python train.py --n_experts=16 --experts_per_token=4 --d_shared_expert=0 --routed_scale=1.0 --n_head=4 --norm="rmsnorm" --tie_embeddings=true --init_std_qkv=0.0336 --init_std_up=0.0481 --final_lr_fraction=0.0 --batch_tokens=65536 --train_tokens=523600000
Below are experts of layer 7 (counted from 0) of a mixture-of-experts language model. Rows are named router (the router's row for the expert), gate (a neuron's input weights, with its number), up (a neuron's input weights, with its number), down (a neuron's output weights, with its number) and show model dimensions 0-255. Each number is 128 + 24 x the weight over its row's rms, rounded and kept within 0 to 255. Numbers have three digits each.
Before each expert's rows: "mostly gets" lists some tokens that are sent to it at least half of the time; "gets" lists some tokens that make up at least twice as much of what it gets as of all text. This comes from a sample of Wikipedia text that the model never trained on. Tokens count by the router's weight.

# expert 12
mostly gets: "|", "==", "===", " ==", " ===", "="
gets: " |", "\n", "-", "|", ":", "=="
router:125134108154130168132098130114110116128149155162104150113147200134103135173107144079123119142107099154156127150127123109125118127145106117126104108110098104111135096138098102138113094099128084130096129133088122095131118133148159131132110104137132128115098148098122123114120148138117160148073114129136110056145101106147140159128116094130130084152104091121124175158165158165120152143139158148084121119155121084106133109127169063179142149171111102101132088131130156134111112161150104130125136150105122152150124118145147111118119109126152116114124148113096132153089120097153140166108118143146136113116185156132153132125165071142063153131114124092112107136164137108153142128112090159108105160090127147171127160087122164089107129116115165147126136113120146114116111138084124
gate0:148124113130144150096143141125120133140134126079131106120131150112143126110154116130131133090143152128114156100144155153157074085137126125152154144084139119111143171107094181122146185111139153110101101123111152108129142159104136112141088133141098115092163134144106144103138119152107157135140093144152120141079121143155164173122104118112160163084134129152140074132137150166123119071117100129190151152102147148166099122156108145091143107125147133094126129138137160155113099134106124143168171078120102102118120155134131112113145099111144139106123125114137177141117090133127124105159148174120123147111119154095136111118152110137090132167130139096104123105182132072136099143107117153133127134144157149148129117077102129143090147109123136166160157113123131136075130121079075
up0:085114125107125132123114136111114103106140157142119108134168103160154162111136113136116106089171122106136145186133134130129145110144149115177113110177113137142128109135110084144150131175137126113114141111096157075108102131134135122123129114146159154181118140109113142105079135115145140083134102124111163121145109149130165119091137117107130128115104086100156181149129103122139147104123080140122096087130109153142137100113145121100092104100122173152139174150146130122155143162086120133135161128119127093159152147133167106119115147116209130117150088111121145135058147101136145119115133136127159130108165154135116167125172112142128095150075167129128166107138130128137086112077167131168088148143118117120122119097154134134115136106074133114156108120130142173139101143127134
down0:120068079142111143124113111095118144139146105140114103138104141141146113137088066119149155126148138165151091094124130157126099160137129112156122104098155126134125145132166119108119177130116128146113161119140149131131141135137109153127154105168087107132118104130164109121161116155086141157190138104075146139137169113134112124167129137111095116124142165106117139109138089173133109092100138081102098131161131103130119133160170159143134132162132112131109160109161118143113094137156109122151092102127148099162089149091120139123172085128137120156132111123163119161139113152148159096099165171137143144114148127131094164105134132118108120111135122114087113130124147082133126116135140141120141091106122126144154042105099114130190163109091178116123136108108131122136129104111096
gate1:113133144123119144145088137155108145151114107156145119102102146157126139133138173086119133126120113144110110147153112109145137140120099116120128105162155129102125100158151149123150118121095131113122111124118095106127149135180136132129141118171153192097133094118122139120137104127132101099134162090160082123121119153118139115145119096131146154107152101107118099118133109123109139166169161124108155103100128120158128129119078165152115085142135156129115118090136150146119150148114132123179136127127127136101054150123135140129153100143126147172134093139137132122074108111100116164111144121100105185109152135099127190087138121163078147135088127101102134143113128153067143190106123073110160151181121125140131122076134092110153140168099128129066120135117161105137109143147115
up1:143144114182102157120111135100140132129108157134125142106108135159139125133134120083114095116133114106114089160125160136094134126107142124149137096122184149105091122140113157152159116135102130146106070131111158137165168165157124113089147119152104144152115156148164107143134142156122148110108181157136169121190094142113139128140096149114151118145140176147102105128163127098134145159129101113121155141174126141132118149124143122148172149126124096087111119161136135132145161128051127073137104146122135138149109147142122137130136143100124152117139104135105151105152158107138159117124097136158102155135143164096079133129114094134133126123079129124082117126139118138142136157096092121166150177146105130126121184131184142130133150126082127101096168111142088182150115144158134
down1:119114117130151101151153091134114103142115105098117108183146119129133151107148104154133117132146134127146088080130122157129133143078169105097145136136125156156124134105166121129123141122123144103103165129142112078142144105112112112160122106164172128102123116137130145131179107109140147176111142128091088139101116106138067164150157090083120105156146136147116107166128114131153107145094172125150113082102138112175123123118158105169148115152142176136161142147109155089114089130168120146120166094115127134110139110116140110146117142137143111132121142121115096136126145158113116134137140100126133121107088197140152120084144144139101134150139150116134080111097172139158117096096144132103155097102156095149156080130087135134124155139169141092089126157079155120147146101113094
gate2:126127133111133137133110108107080082141126143136082132120195113110151135120133102123127108130144167158090126118094123149082114125096137112099130057124155071107113152125136124122126103120126136085086114147106140098170110123143125123091121172145086140137118113107111089117116127111115093110123156115104094139111108138119101142151142150054140125130103124144156143098098091133125160132168097120136100125125141135091118122148155152175114123099078106144102141126137095127151147136119093121143119101118145108132178141116154167124102149110091127126143109133165095083100101104115143128116129140111104101161070173133094112102095127099122123112133146109128141154132122113116148093124098110066104133154154141162137163162133121164145123153155132159141099165110171160166116130155117
up2:086150090128131111137127129152141175131131108127147126145136137074143143098148080147104127140166094161108079111147111163152115153142129120175092086158135137112119094100083098100143112120128126160138138116112102112123128135117144131118151145133189128146163143128106148155110149137150126090166149121093166117106144142149120086124134103133141153132152103104170095108113135101145124154152162144132191125132129137121125123146150123102128108129183136106140166134119136107149161145129143137126101109096083119111139174122100153160137069159154139154116126159144128118167135121114093109167184114113143147124098109095080093108142175122157100103114177153109132088125146159150154114112156159126155132122140084162114103140154128133088118134102107120153119105152097091121104089128127
down2:137153153165154148136110159113136123105151134137091139166069144114132081105096109103102131115127123145168127147156123112103133128065080137131127165122113130141100065092139117112079121128140122143130154133138157102162137126145101138132109149114114115127176124163146138133169124129122170152216109170144076115124108096134121122101135139116103101093152134137124136173126108140102080144165154134117121141130126126159151069127152103096158132150160112109157146076125126121097115170141122152106150135127131116089117122145127118133134150127137115082188145128142099141076127131170115197122126133080108101127160133152147116167143110137146126099115150103149098168122136140111136103135172138130146115168132135126117152099135128111120110126141149125123091096120125074129118119135116
gate3:147148126154123183138086151115139100107129132123147127151121113145190114122077117130134189177127126123089120134071127106155175125121141101146124069132139092095111107139155138098112124102133149121182147136121136145151140061105153149151095107152113107148105129129130088136201147133123116151118139139130100120113103097132127127151137108135160139122131157123143136133114153137135099092127120097136106138142096152126133136128107140130057104114152122133092135168145109092178113154132157109110142091135128142110116149142124150130130122132152202109123161114105091120103157173146121118149126119136125122146126088140178122119099080135070123138122141120163120134142142155133108112141139162131116114175168167159161146113123115106182131130119120096170132148121143130132137086117105
up3:124130115098103117104161113133082152123132081127099150138118098123155110167063142076158132143115158122169118147149151087147135152133157156060171126139093124133125134086143127118139114153165135165080086155099110140138137140127140135125117094094146115163151118162155127126120152102110088148129104141126122147111108122149124123115186158117094163135133156141157127116120134105149136165145106097084123145102173135139128150117120116134115125131131100109077133130131124127120113120141108116155105106134125103130159112106124115123125085102172084118088094101086103119073145134105140140152155106103142148132133069118112092140118169119133113127121140129110092149124088099145139108129142130087121091111161142125138089112141134170143136149156191154130147134120163196109154132106117
down3:090092139184133105132152092122155155115120130115118150145115110134161131144161174148111137137163119141161137122124138129126105157163127151156122105171157161102158123148131144110132082105082113104147169132142114123136104156166091116145108120141140111099115148145130104107137118106071168088126143150152139117127124168102193134159116117103160130150111139091151109110125105105121133186154142155117154130164075137104118139131112139107138156138129126142108149149154129138112162103129152135180155153106149095090114123136119145180145166159112139118134124117088078152131142125137136118130110116149149134173123196187123103079131113114142165093091092115098125118140112163145139150109083119161156113098163120158130108137109129121149120141172092124095105140104149123126094125130123
gate4:131152081115129154136149092126149100119099180137139133119132143122159124136102149111164109108131178114133079143110193107140154146113121123099086113094148105122193156126124114144097129120125141122112118120114150171119146114127145103081119131137157159093147135100128058163180116145136099157083128132115118156134137076088161087124138112077100131124128105199156087127120146088129123104174132180106123132116102100119138097123145098100112151129130135131106146102121163164116100113154107145096173168156090120180122159120133134136096132118120134107121146128134144113146075127092137112139130143098099122124123113113085149151118116137103162093139115132101113104142108148127126151105083114134122108151098109140139110136155133096128112156132086152133118119131117122119141152159100
up4:119145130109142155130076126142132145147153155090123096101132146161137118143145086126128082118128141142138027117156104128049134167175108126078159066141149120147169157107160111087131108121128186108113140144115118143111162084135127092137090101116076170134103103131120118121159134120097169130146083189147143110138145155120143117106117115152108142139150123132126138129131118167120112112141143111160154124127077099107115161132104144184114115157102126116103135132147131101118102138115116143112155131082117119141137120110138151122156168151124129134103131112092116109084133141109171124140089116140125105116107172125167136119153162178134105135124115112124123124125131097155119118103140149172153109123128115119150108117116133135114107132141145120136101127118138158079156088149120
down4:088089137115121164103118121133129111119111102109100090168176104077140149105142111149111147106133111138157114090114128121148145138136142137147145114090098148146132142148158177137127059101156169119114096194134140123164138135134108084163149110155109094148103139151089148147133130137107123128124123134109135128101092086073108147132098140145116123150128118122120171077147170072121110121140118150087138118174115096123096092145093127108108144129099137104105138100140128121122130120153108086126110135145110097129141153149121156127113158158124075098123142116174141151106133083100137135109093101120109150099123135176118137134155148128137123081196113114102151100116164154128156159146140142141118172153159122112149124123081167098114136143118100112143089139128112133151119113122131

# expert 5
mostly gets: " =", "″N", " (aged", "°N", "°W", " (age"
gets: "\n", " |", "-", " =", ";", " /"
router:133139157152134159113116136133126142153134168150107128098141191126105139178110151065115154144105124108149153170131144138122106103132116139129103124104096123125117106132120096148124118097121103134122112121089113115153116119154157113124105136112131142090091153084166144125122167153123121154094126114126124083113095123138156170121136102123100094131118133114113162167147141149108153146142148162115094139132142111128152100145131050159155155133114124087149112127133151127129129155140103147123142163104130115180140126171131111129103095096134100129145150128106136164116116078152106152114171133159115082119141116138159175129141084157074157129105122091102112126150142108143097149106106136122095163129115150157153138110095139105083103081092147157136109114110143088101066155094166
gate0:128106133126117130130126098117096121164080095130153152124177129118123142146109125112168146101116090147139148118142104171097118083113147152106190150127153121140098144154090112121102133099116120116144165123157168100159103122124164123139120085108099118153088124122127109081153126172094120146131112135102110074121145143144163120107137150129100093141129128095133160153086155152154085092140108109102115127145103161081138136143139108154114101146133131098098114172161119094157120103101149114126107136129171140123141132157124074089092172144100117109124100101096112134141097085139159174089141119162161137097131089115134079149160153124123127114138121094111112138131108116132134131141165146156121143135117150164157151132136117123124145107137132173112127108111143115100180081083135
up0:123150097098134112124180146127126119115124145084140128126124142135100120077144110133069144103116127096140109114125148120092130160117114122119129107137132118136129156143125113105114131120110166161124120139165078067171186121113140089164166166112110132162114143153150116164171107142133136117131085119159207161159081172101146127189126121153120077141123145122145119154114187147146116161111062116144122148131115104099141149088147135102084118075121140155114126147133119129104171105105153148130128145110116096170124113105115122143128108120111136111135113140102131103145099147157135127139084116124143130132145165137151122131140130093135165116119099112140101133128173093133139108141115134077130120116101141093098150135121136097136090094140143128171141111130154105158132152168125
down0:166135121112125119133086124108148123096155093122142136122140225124112143092106115106112078134121155145142168112134168115136135116112096128131131133118130131097142133134095108158168141117160113107159181193113136155115101115120160143141152171136131131111110125134097135139135130113117118113149076130148109175152150088119122126150107158162106114154137134153128139200103151070130122120132118123115124128156075113147129144123149132102129083145157076105139142183104167145127120156083120143159110135141101132117156197148134108104129127117118093119139120100144133117111134150129127134121085129133158121130094142148118165110122117140096137115094102146164142128146145099110121120137124131172114142143149128107073139078109116112123111142090124127108139139139064171105144179115142
gate1:095102107115126101081119123117159131145092107130098128116171177124113147182123145126104096139134130102139137110106155106130187116103155115123108096117153123140116166130144122154119111129085113107114112109097178152082092145134168147152157108115116114122101114138136128124120108139147093122176122117122139168120142136129136106170112134140049136140116109093113101140121141117150193145128157109152138132085151149106114081135166123104118142079137105127110117105112118165125161117133128110158113128086067151164097143112143130137119149131140137176136129168146120133114094096111112110146159166141116172161148091120114141151146138112123119141113125049145100148120120099138109145158128093134120107120124147151147112060128139123090160160144150160093123106131106137148119127086135
up1:140167088130134147102134152111151131110148113118132129137143124114171105141109122139156091097140103164125154201142150151110071117141154122166137121105148086166105129149132138115139119127095121166112144113161079145109145118149159099150149111152175127129136134121109117126110168122116155148138158108119086087074153142105156093112081144136146146133104115137096144140128164164115157121173090135129139151146107129159127151123146143140121170109148162107127125128137148158096071072107144151144162127187096106139140140121112149147132126144155137134158113097131088128112109124086147120135148118116138112098117105100128142117149148120126108084090112147084183137120146155093154129107103116135139102125167101136140117115129147088177155108144092099115149129106095145127143136074083
down1:136144107147090124150153178117119121111130153131125131096113163148104107110150128114141097103120074161122143098082119148144145127136149150170127106120128076129072147097132124149116140124099119146145151137136144091097100085186123127172142173133146103123185196143138134133136120143119158128116148117087178113102133101112153127112147151142144123069119124124144137130101165097120119127157134102109076161127105083169092138102147104119135097148129093169139103153126134116093109125113169121105105139129123127130128140142167110139122145126115133137152118103108136149141147136113113099120106121120167129129128085140087125155098114100143127093156079105132081144183124113146116167140090170118133084130102110120136104176142168156122158137105169106144147134105149136108145151145164
gate2:130128083148136141086120117100106166090128123147166134074128137121145092148112116054122093117123145152123114145154124171075119096109102110148147113099158117147134135119122140118085135088106139129142135133129163117148081142170091123150130113134143107122154153114111137082089103122133141116128117090147130156142131139102171087117111089154163133138157076149087115142157147112140154178113077101150107148142097166108136114163116128153143130098137121107099127124169162128083095091151144151154125088113118078092136131086114117102136086099127122117154141118128094122120106110150159110096148111140114127144134106130143078146134176098138142117098115098139149142131122177088152140129128161100100176114113128150102118115119088106128161135124167144125103106146146123137126131111101
up2:144146118158109152188119118168111136128114103181119086114130104110141099106100096149096145106132151123174169153150142145150146114121139131097125127153120075161157116132105148155110166124128142124103104156174089156109085130102117067196090137159104086132110161083104098069100144103129157136135110094127126145125131140157105161124088129137087137089110132141111149141121149132111137129061149128139138134147101132126082128137124116188069133101158109098131139091150104118171121103119118147121109103104153155106107108121145091135088095144117151125129121114122102146123106179115124129124144123119127116158111148107127110120125111095135115096150111132172152113132120117149133107145155096115132090130148126119072157136135110138146144163137123106099131157140117149097120107125151
down2:137139101137152147129131148137129105160157111107114122160151174123172152128159124118122122092120125126097111207156086103114150138141137136141109088121137139118115140106127134135145138109134154131173094172134140103154135167124109105115097096113161145076137135108170183098156085107156157124107115153175142097136113157134134117117151139178097148123141131165115110178150127088137152143139105081139113104137158101175163162163140104115145143122130115112166101118115104184120133148099097141106159105079108134142136176115141133128090121075094070140130119140118116148090094138048122123112085126148145130150145154136136126130133138118142145159105129113103124108146122111151104163140156110156124111112137150126115133144131150089076113144150129119128114092110135136138132124107115
gate3:115143110170120137152145126162130085073101095140116118106098161150141125124133135157115136129096163146142122116174148138131109161115159078126145148109161144125152146126145151123162123089111144125117142116105141068124134145162162127115105131124151147120136096113105069100135145102129099129126161094119088145112169109095156188125136097143124151121137104107139156133126111161146133138141149131117145149116112126102135127127146110150144155119126140101139106153168131119104164093091069155162158173138137154129127114177105088175103166147122158109132108109066142119102118083091130094102112169114119113113122131107179131154146120148143157115108093095081128118103064118152103101073122095114158105163124148122125132145132133109119130159122143137117126096124147153149132111172111
up3:149134120127115132124154151144140096165138099114120109129122110139180151146146195113128123121098136168164146123151133156128124123153137139136139174126113151089151131158138172086137135123145117153176131136117126147158085108123088129156137161123119117129122148102091128123098123089133137124153087105157144164119142147144084114156153116099127139115058142159123187146077161094104091121116117117129074117123198153129092124149100130184109178141127095101123115163165089192131125085126101100118130107103125112135134131126102145134133122169096143117095096128145145121133157141162103133111166122120125129111132108145087123135134128122169151128161097155113163133175113170104147137130176128146121084153140162126129124123116129143130109150123162155127164147130112101130126132152121
down3:141122140100160087108154123116111148131114140127143099089167177122127169126062121151166199099098125091149089150142113133112116130126145139127162134134125115156142125145086155129125104106135147154117122134153136140168191143124117165126136071148114131147129147105164155089137149096089109168125119115103102091143169189106149100130110105122161148103172115158119121145155134099141143106112084154150118106158117126137147125150142129100121137164097148125094147130152106149101147153125101133120103102133162147145157142138131152181169104115075169120156156137128114133130105097157167119145116113103139108136137168098131106137117160142118098143101127111140133131141160096158158129117125093124165168077129143120139132134130133141124130102128134183129133077134129148120102145084116
gate4:117088158143124115130150120114090118144147159125154135132155177127098120140117144142082129148131098146158126107115125134144124185139126122128105142161149117161135112127118133136160173098101150086172145141119147119098143130100151149120096136154103116117122118058073160144133145146129148105157143149138088140121139135128141113143137070162124111090119106066189110138096120089122103156153180129155127146143140116104154148145155122089103118143149109185174103137096094130095146143104168105115127139105105110117130124138135159162114176138105133104133119092133123112081148095147149146100116117154164143108080134107090125137135128123093147133128134114135087153138108118114124077110100105110124163126097148133145104166125124111119112113133195095155118147168156101139131108109098
up4:123136120154127128135133157097142120154132150143130130150133133122124148119112106144144139141095135107122132078155092106126029120098095093124098144174143111091142129110139129113139132079117118117117158087121144108104170125116134107163122137128110082138138147123117093126104163130147137123153130093089122185092124136141150104093163132113147117111141151125104107139117137128139125125116118140124164180119157098107121133130130134120081154136158081099109138136141141128148161101095098112123137126129125150126144139104069131084116136127115155080154123097090098110110169086124115106150135168129141156099157098097095134167111054166137143144083128149087135131093088120149114105127131120188133134127184075178132166151117128125149150111102111129133118131106108135142144120158135
down4:137122144122172126133127120088151168130124122103141098148114129151106142104099092111176115160115154123166123129132135114131131129170122119068140138115145161120165133104048120126150132148113125166106170088108165099149134103133115144118166133127106104108123138086161146179127142173138146181108163089132100133165117093159129141127136102115134135138100093147133150151149098166165125120154132131154109096125098082133128149098108156124123102124141115135145154078090129117130122112140138103088117152141147143129115130145142154104129137108159135094126121134125141135082133090030138102113142159128125109119096125148127119128169117103153138107108098108073147127122160169146144159136133133117089106132119141099145093119149128138142115098090110134136160110150094137117168134071100

# expert 4
mostly gets: " the", "The", " and", "),", "\".", ")."
gets: "\n", " the", " and", ".", " in", " to"
router:157158111130155148088111135129077121122123149155101117102137163117101146186101143095117096132087117146158135162137115118113126109136131149087114124121097085141146097135112128143125104106143109143089115153090128125151114103160153101171135117109136146117098166098166143111097153137091142150098113116122112098131121116150138160114131115138112096159123118091129185149147170165107156144140159141107101127150092093124120092147180104164139164169103093105126098143106165162095143163127115145109141158108106134157112144159126110100113095111156095093145143109130108148076133118147157155111144144179135106135159134189148151142162105141057157120107132112127103103153141117186131152128094157118121134105126154147142138142093150126112113088124153153117113143123128143117123143098134
gate0:111102152116117112149153137090120141139115081115125170136133118088127135089101115112133089141146153149139153109127081119125124142132144157097161111138132121099066131127121108128117151141132159139122125108083085171142155136133115105124102129152137087120131146105154117099097150138152122136130122103110083129142106146145107135125103086129140113136118084145150175123125128139147163126142140079117108112175098131094123123175107142125127139143138097105105112111113121100162125126121071095131086093111169141153067178150126070140128130114112128149144136119092098147129137102127154195115155089124147158112144110137145154104107175086155082136145103119088150114121099148123114129108138118144107096137109109134129088175124204156144140137149130100121140136080101128134143111082106
up0:080126111132108138096139085105144143156183130105111124115083155141153133104119168129129119131147138126104105136121094166152119142140117102131120088110092138158097125089149128150102157160126108147115131096142095152151150163126141143128148148140108137115126137104156130163133141135167136187116099086098151154169163109124149161129122086113147116144162119138150154156099101129136132155109109162141096083150119145137115082162139114109118118108087128159128113134140145119156134122151143144134125135173110119158120138141118141133163114088123119143128136138150174167143149118081119136136168090098134108169082095191156147155071112124145158156141126103105093097142161122108133104108138114133102130151131165090175119127103102107116115077111125104131147101136126159131059156087131
down0:120130154140088122115123171179110126098112151140110159125129102117152177101101121112116098151159144137139165131149136119084108107179133133127131173120114116111144117131123128136092134137115131133112171089167155106116126135123150127126180144139151164158158147136189099139140130148140123113081144155177123123138167145133128098124121140141150188108125152123118124096114168126139112096158144112138156184057144129142129115111120187164129138123139147122113110143139114132102138091114129113146086141115132097120106135138123096128119166127141075121107134125123128158166142147104124121096096174122140146131147126101156113139109104131092113104096162118110139083116126144167121199109138183076151117070151130143105143094091136096098143147130151155138111125119110095124139145169119
gate1:140107099116138147100136131130104141130089151141165127112156128127136116164114124116126155100115141127102157124133148178139105098135154126070104128071169099140185119089079124123124139153115066104127125127081134132142139156165115117106105082109096113125150154192162169112144132151132119159113122159143080118099112153154157181089100109116165137111123110082138101123104138089108115171114147105131115129135105139148130135109111134141112143156187131122128116134114169121167119156147141117137102108145135128107152141118114117116085135119162138132101120146079119097114099109139157117120117144132089159114124131136120073130137143121113137146093133101092149137101102168194133125123149154131151121155098157140097109136111111156128138145144082155115133107113188112120177144108107
up1:102101134107128134154143143102154168116099125125129142108179087113125144118139090132133164122149149145077117137082112107172143111134140106109158115125112112132148128119086101152118108106136134149109154094098130109146156109142144103138168101132060121134127131158187125104165146136099118152122143132128127140097114133104157147122107127103143080133144165154148128115114133139150096143138142100147107129160111172141177104104127146110117168127154172086122168121143078163138182122117094109145117123134125127118103096144151109145118126135151151123137137116097104149150080116179125141171142083130089115134159137152127127113188171092152185105115109104093093125155098097118127141123155124097154177172109133125135127186134129118141109103170137175133102138107098111123134126136142
down1:132137134149116107181159136137155127149106122091115113123136070136133168153158095126152138115106112139139170136099152127128137118107148167107120111169137135133153105114122126128118158125114126133138162127185077113137100133106120129154138136116123088113170116096110108153143153135161118128115144148110142120121145159111155099132125135158105137136119152151115099055106106129134129153135133117145114124126142121118162139074128229135127144103119151122126123114113103116123152106099154094175123128120155165135088111115150139122105112158195138128108095141121135138139131162161134105138151123135115126203127162105110054134088132106090103171164109116116106118208101129105130132122102133092110132100129158137094127103098141126084135110107139134124121117104120108100111161151103
gate2:147134149132110177166101107128113133096124130152111164133095101105125072124138164114151122133120128159112157166119158121149129113138117117134093123138106109133085150129073105117142095140109110115142109148140126107124108095076146118087159152128125152135116144114103104189150137143111093125154124135114090148160170136101115128107108125126120128093161128135145105137099150104142114165093161165125133123127105139142108090128099096119137111119140146144099083153115124155143154143128136127152106163133096121165087143146139155165094109134144139148134109125116137115134164114096135081142167129108068093135131081177126178125063116167134154131137098154097084127129131167130117117142115122119072121166142099096156112120137098174120122176148151146185101134158128140163106142112133
up2:067127158113153159088166095158153166143126116123131147083109154130115071151124111162156120147126129114095134134098098159140142112141080127157085120126110114142073156106116152124116132148151111143147082128120146172183085111108137097085148153119143144141134127137128125115165148127096125130156099119121100117122144137131134155113111144147133116119150148123112105154096160130097132109127162133100111117129124130131160069105148137136137134148130113116133124151098122072117149136157165164139115140096101086160097170110141149138147143142177101143079110090090143136103095106119129128133126130115106102097099123150135177103074105112137124114145087125135116139139108092082119132095109148165123131139116131103194141102124097119108115142146141181081085116120088142123144134116142
down2:147115156127135149132100105105147111137142156140143109136123050129143104117102104138160124127158148161177133110110100110121130120144151095142148148114166145147106108127127108096130132135148130128105102130162105100131069167129090135150121100119082148124140120143118112166103155119143106160122140172129139142135117125148085137140098106096137100119136133123073123052150185158148138134071147084142136164143147136099168137129096156141125127086156120119162107114119156131154084104119103118169151130116133124127134146122121157110121102138119147135172118134145103097137119123140156093121111173136107099103095174100174105133121129129132144114142158125091098108118143143112118164145098172141124193186097116114147169116145128143112166117145123113134142133092145080110105166136109
gate3:147100128091123162106141132135115157105124116070165120052162142160157112136151144095142120137105128145126133086140133108156138083159127116106149103106079145127128079127059129110130128162144115089125110145103122091111119141122108119148121136154097125118137101155122149125108135098138097161161124103128059122108127091131140103142125127099150152109119089100123123151139113121126144107125140158134149104151083144118141120159135107148135158173139084145103118140148124169147161132157130108142136100148115152100123091101127092129099127118095127135139131104140111111140130096143126129135151083122101117183111156094084142104121151136125097165117121110106122157116186107125118090095087146132086119152131175105127093155131150141127154154150201127144096128093122107112144105081139
up3:169134118169124079124136144112098111158154137164110134141118121149113104147155154128107122151117123126078112130142154140135125148120151131130168147141161099125132133141155126135118157135113150148074106042128135128113100114166133121112122138158149139120134130101150105113127119141128168101136136105129153132094140149140165110160115143126091150172156177160178182122123128136151176092108131149083110117139169099105131159112128124149098103103101142119141122128152186129131128114131093144124116168084148112167128124084108125138159097142166091108117154135099169133135118130120107154117104118120148161127054128149120116156131077107148122123147112109141140112118133124114116145082162145172117150142127185114139174093136134130176111096157098132101089114158134137160089123133116
down3:137134093146159122115146105126161127152132123130111135150150143084155150128148123123145135142130133128108121139168119147166098113105118128126102136135129189124148138162155112120143157143130144191046127114106127129109113132150135159161084107136157152129106129117120114159107126164167183130088130120117096135120125156115151137119127138108127145101076159137110132166103121107142128120132136112115107115157167089182096113121195095118170132100112138115114169123157161104055107129149110138135095144168063099112106116098104127124131124137108110124139142145148164136159102149129124125132138130158127140152125116120135108147140152130146140110106105149163155102209139093133097150102136158139079155148130141150164132123122137108129179117139113131105113103176131162158150103086128
gate4:136115102133150133139110107126109141170109170175143059137112130116136137185141171104086116115147102151116135084146136109124120128082126073095131106132135114114136127148097106120128117122155120101100138151136074126103090130194130108182110169131140100105120126095132191133139134120176130115145111126115127113125106146140170155141122159147100146132100131132173139148135124129102104148139157125155147122125145043161142128113137139105113134152107127124146122097082118122118149122127114118124165155120135114124129134145160080126159160127119104164120134134098154138098131086134063117122145175149148157103129155145123109142139110120198102126125104109161103150121127101136140124083121106112126139144141171130122156107064136135123113075119114124140126139124091142140084153127123
up4:135109102094122094165100124134143115131114133180172115125119116120107121177135102153182115100112169149115129117122087077107121130131140130112111104130110118102075153129112128127142174118161140128125155145128098114061091117137132140144151164160123130120107125135126125106115135128160129112100146172142117130178116114111149113125109145150105181095114137148181136113119112087104118151124159116173112159124129105106202100092111133083142118133069174145133127095074144135133177099153093097152126095143143113115102106132180141115127145146121089172134150158141140089151122120083109103123114145118149134155142115146099136156125106106118146153135099145103127148103138128129118138116146134120120133095157100154148096107102156169113114100082137147088120141149100134117156108127102
down4:105124172074147113123185121129154127088127108100104162142083123115141104143137137167140103149098172114123160144086112125147181154146131168152147160171139079122126130099138129104135100132163101101161127115127137069147128109121136131134177176114135111136124089152109147134135159139123109148138122104151124120146110096154140130125106125140132163110103149158178091125143135127156104085099175134125151140151115167103173172116123140152136131159147097102146111154133143162145127159120134126109123119072115156107128077095158137120117130123160063112092136158169126109158122134131131123134117093090140156126100139142104116127111109135105181116124164152155102121154086126139146142140120134142097169116165110148155097150143141124124114112140151164140169130116103126140113087159155